Experts of a small language model.
Size: 10 layers, width 256, 111M parameters.
Experts: 256 experts in each of 8 layers, 4 picks a token, a softmax router, a shared expert of 192 neurons.
Below are experts of layer 6 (counted from 0) of a mixture-of-experts language model. Rows are named gate (a neuron's input weights, with its number), up (a neuron's input weights, with its number) and show model dimensions 0-255. Each number is 128 + 24 x the weight over its row's rms, rounded and kept within 0 to 255. Numbers have three digits each.
Before each expert's rows: a language model's description of what the expert responds to. This comes from a sample of Wikipedia text that the model never trained on.

# expert 50
Description: Forms of be and have after a subject in narrative prose, such as was, is, were, been, being, remained.
gate0:151083133113170155097141119089098133133139138107119132093170091142108152117159115120134133135113132110116126099170115152118108121135119151110136145134172121102111145097096096164109144134172105126120147146152122152096112097106088089103125141133124107173145116125088113137135162094082087164124155144168110065122152142131082128118122161099157138161114167135095125117112148099094080105147121148123118121108139107145162092133096113082120111129099146082122116130160124143152131086147122101140118124136154146122166112131142119106188134144142192132132108145123145123106139115082170120138169113102099071123138140151097158156106144097134147112086133138149134110103139119166096148094144118128160075125138131141151131104160164124132124149133144136117128115158146160168080118158120
up0:110167121137096096178125138152141116108133117138152126158119165123152093130096126103134111136140124158170140137088173124117121124125130115138131100117096144161150117162132157103153122116069123114136107125116115102174133137161141171134106116113124152081106135112187145127137109153161167105144063115115134181133131115106150101154131085153084105143126113103163124142126144142150182119129113122127140146155114166137099135117178134159137146146136118157126126136110134110122129158113157157095151131119112119112097138130117115124088100109103065139110161098158121128177107128163085150117082140106153177134130132098166081104142113158134117162159155098127098128168123134090133134151112153140123138110143138102117116128106084120128130111095107120161120131108111068094181150085134

# expert 62
Description: Commas, semicolons, pipes and hyphens separating items in lists of countries or cities, plus list openers like including, especially.
gate0:090153122167119134115139130123132136124160089105161119138150170109120107117158124161109115161120162119150148161135136083139134157106123122122161128112131124125124125156122096122120120109098144126107153098129090091131113084159137121169109115116137159138119187207121107141116151140192106170116169147096125175160183130121131097103121134136105159099092151150123136089147140128096133111136158136136149170147144087140108130096125165140121104121102129112099191154168158148110132156115115144107113125152107180129137088100134154144089138085129153123146142129114117154125115142127123128093154159166110113113136097183118110100107129126143122102149115121132121105187130164129139130111115122088101118084111147133150134111134112105152115140126126171088116129181138097113178130161128
up0:138126142148133147124135137139144125130106165164110113110148109095145150146079134109153152089179079120124114106151107152114127103149125141134115110098110114156118118115125172138150124123161156097177144144160132148110161153107134096077154167137128108120117057079131153132143109097102153109114076073169129107098078129134123156150145140130156117144173113110126114160127107108172123129113079126146115115125119153102135144151120106142171156140176147144123076122118103105137120148150145116127178156140160067125112135149128124106160120164133105109078120150168112119127102094136157120160111074086153119116116150103143163151143119130133119152109145101101152150084133118140129111159147136153153120133152109114096148166117158142100153118134116102152115118089105145159093113131128

# expert 55
Description: Prepositions and complementizers after verbs in plot summaries, such as "inform him of", "angered at", "emphasized that", and after or told.
gate1:170100101116220090165123169151130128134142112142102124117090120124122074155122120116083135121109153093134097098122148131113176127120071144116122162135143110131128135134123109135130098116161107140170147107125116142135118110086119107101128109135122085131106146143172110129100115109130117155116110134101099136161166120114101098138118181113150113133125109131179135088148152117140137145139184149152129133115122112110108161162131155161123134171088146170145107146087122154103130130114167097118139161149140148185112121145142116118146107100121176178153106106126171138107100142125109123127126127123124137133086179104074142095104114091099140102168153122130131142141145130124153125162154107153096127165151125091130095119109112141098126114141102124152132161105093131139139089108104
up1:091154164118065157097112093102108161129124135124152124120141130122112161105120139133162112130154109131130131183102124125148088157140160144129124110122100143131144124122146135129114164163118150112085101179127132116125165154182126135162118133105136142145136108132102160124113135143134094082095140122148158114121056143123144159151130100146134121144098123104088110182118076127137114128107098117095118111130142146163139101089148121098158126104126103095115137112169138102125125144142126133136103100121126095079164129107119143126136162137166101112083167130095094103147180116153140134122121111164135125126152065174172141152134140185123099128066109136117111107149097110132127117106107132103163126111093096157142160121148132136161102164105178146121141113142160118130131148131160

# expert 37
Description: Tokens around dates in biographies, like "(" before age, year digits, dashes between dates, Born and Died, plus clause-opening when and under.
gate2:098084134075102129129139157114156116121082101153150143156116114151142102188088133121162131131149118117162094151169174119072125121166126123092113124156155101151114135111142156125076149113079131109125142144155108133131150136133158141103136103142135070145148143131125177144062135128126131123103086121102130073104129125127151097088129135132139163134129144111116139092166094119133171141136093134113144119106119095101139101126126090113112151154157116181140146129139081110116117135128103128086124167119133136144113114144146131141124140150139124163088109133133146128130128155099170098119145125134068130135158116134110138161107141138148111143139169102161112127100123160137104120100128135095162115144151095076077122124136137101121124149078094152086131089091141120127121119083130
up2:172162129157130117143101088154117127160155144094108116104134138124114153073181135127090141115111150127101157114094096150190115153095152145146134129108085153094138124127107072133177109164170122120109109117099139133104127134133102123135116140104118183099115105142145087100190128118120121141162168134168121167137137133141098142156126110133107123133125117159148108172089167135104096104108162116134117139138125154157130143142143174138142096087090141078126090126118165141140149113149141114153138122134139123134155151110102125096137113109120130108148131146116119133148143089148094143150096125123152137111101163145154126106161126129095161108119079145097136133141131084146142152148122119142089116122105157188177128132118098148148148100176138134173133175151114129138121137157101

# expert 34
Description: Commas, mostly after numbers as thousands separators or in dates and score lists (2,500; April 26, 2022), plus do, did, does.
gate0:116136125071164136131132121127165098121095127142157126077107126106168115093116147105084103116125106155143116111098116137132098113135094133082080146112158153109145113112132117107118082134106141087127152134143130098178122116133114140126166145133145157146169092113123140129121118142119163157165144151093139102104149147119117092169194119128073114168131107131130162138123116107113095115130131122114141154164128130113124110178115150095138131109113135113109172105100165113102137143138116154105129181134098141210107148124138128159115155101107168104091137118128147150171115093149138123132106135135140110160104119104140114123120125131130142154131147093110119165092128152149115163123122124155096081104102124161130141122186078143106137092126157104134104149148137125132166072116093
up0:132132145094178156131135117124124074150092121155149115087111124115184118119120148133122118105117107151137122102081129143106099099111087136099052139110157128090126106133137124094126087127133109108175128136119142113150131120141140143116160158137157135149189089127138134130151091165106139151179120152093167110096108132139133124176173113126118130152119099127092142129120104113119082107131123127131140170147123132107093138170131142089128148105145099098107169092115161130117134179139108168122145164123098129153111126121117117127114145122137153120051154137138118154177105110149140117139110153155147110174107120105124130115131138130140122177143153096105117166122129167138127145130135115099081110110115135135147146137140066158109142092095148087147107144143129131120162089119090

# expert 21
Description: Capitalized openers after a period or section heading, mostly In, On, During, After, Since before a year, plus he, his.
gate0:132133132117124096142150095124140090150097107145141063088117126083158149154107123152155128140123122142074109075122139094130069105122115096121106122096112116135143125144138134130136125169112113165122150137136134063128109141140124152099084143176136109168139114155133144124143156112118106140156111156122157140124121145116122145133180112144082137135139100128113138129129106147149143151073129168125080127092137146115123107130104166144110216131111089138099125115116082111151121122125136139133099114149140119154153100141173089148128120105146134130119110169139131149138144096152132096137128150086141147172140119103109110144129107144136117092103134156115112108153098094120135134162085105114155147090110158105097100151077124142147154130147095070166128125115192127099148129132132
up0:122158134127160152134099142154101154114174137112104176154107119128143094079146141158111142122143115147196160158142102158143182158156093163160144139155146157122128147105130140156140130106128136085125123116136117195156134114106121078124120108100121118112084143107122127130105104125172137112113115088114101122122124117138127094139076142120156133143121142148160120135132119110108125109150118124138138139158110115142121142123110134169127065102127139105133152130135149124115141120123162124140185150107114146113089145133135152092120117158137129101148156090129135113134082129094119162121089100188122091102106122142104128086112169124121115109150116106130163153143147167104128149095172138138160139149145105154140154157181123116140127123113164184072161129155086095161149091125123

# expert 32
Description: Century prefixes 19 and 20 before years, blank table cells, dollar signs in math, and K in club names like NK.
gate0:149106117110125120116136120107082133117155136117146153106140132128165130137126095099113116193137132148159112113121151133111145178118170160149100071142158118147130133157112109146127197130127129166113171150136124109125142145119159120154139107138133152146120136149101127107084141115112097096161128136134179097108112143105124102140079146171138136136128171136098140113172131138167137094131189113133133135113115123142159123192191101123153117097127085116165120112132112144202137137101098165121144154125133138097132141106146130107157129085155136132148101114144128152146170124142119150087137123134113103111164152128132106105120169132100110155118127180142094146121124141150134134135084141116137151107118132087170113136141133183108143117137178099138117119152082169110118126091132
up0:148101154128130123150134105154126122171115100150096076092134143109123153146122155139153132090119121124112134104148104124106107075134056155126118169137103114133121128091121139094153119126161125131162086122115117151125120194147126151118123105098108163129118151106110111145164126149150128162089122084116051124161130123154112150144132080086135121088079135137115140122133120148078097145141064125140121118128107122138126145100106141088119131104120151158154121115098121136113177125098111093155120128126134135139121142120142122104116149153091112150094150148136149111137095127163149126149181136094120152152113137106127154146157115134131144119143129083146127122160140111093140146094164136112101133164147123134082167148078166067115136142129108176111122134108139175145119149145093

# expert 57
Description: The noun death in phrases like death sentence and death toll, plus table cell numbers, pipes and line breaks ending list rows.
gate0:113102123159116122125104085111119104138129106102132178120132142130097132092162108153115120111128103177136128080166135150134136085181122151128110154131126135123104152157148118119138135115090122161170110156132147148137131107143110138106146167131105167133128130131132149126160134134078158143099159153108147139083123128139091151136113177129108158133106134127138103121127091161186196159096154123160111094104113134133181147095132127116140156112121104127123113133118116106119138138161116129175123210102156120174145115085094140115169122146111100115117131114132126151167159112113094158128113103137146084110146127106138120130165133166082157192135137180144101140165107113156128116133117129135124140155146097112105119135131155095101094127159140142121156137108183163131104126142112
up0:152164134096130121101133167132130141118125128138124078136113119129155159142104138118135142137156134084120133171121150119142109151083130133153151120120099139127137095090104133131102118129147167118101116086099112115109127164126140136156097105098141101114113138107123104126105135125178127099141100096136118135137155146113166122119115074139120127145160136098108122171120147109092048110155124136077121177164130147162075087152144149130099108150151169131152117104132128137145143104093139125105144046163095139108121152174135159137097103102140142119135128154111111125100122122156155103097121163127101183145112177116138165159095130106142120075134137072128126139077142151131124138140135143123109154089107117135138145136103115159146139110097093126141079134136096097115163109137112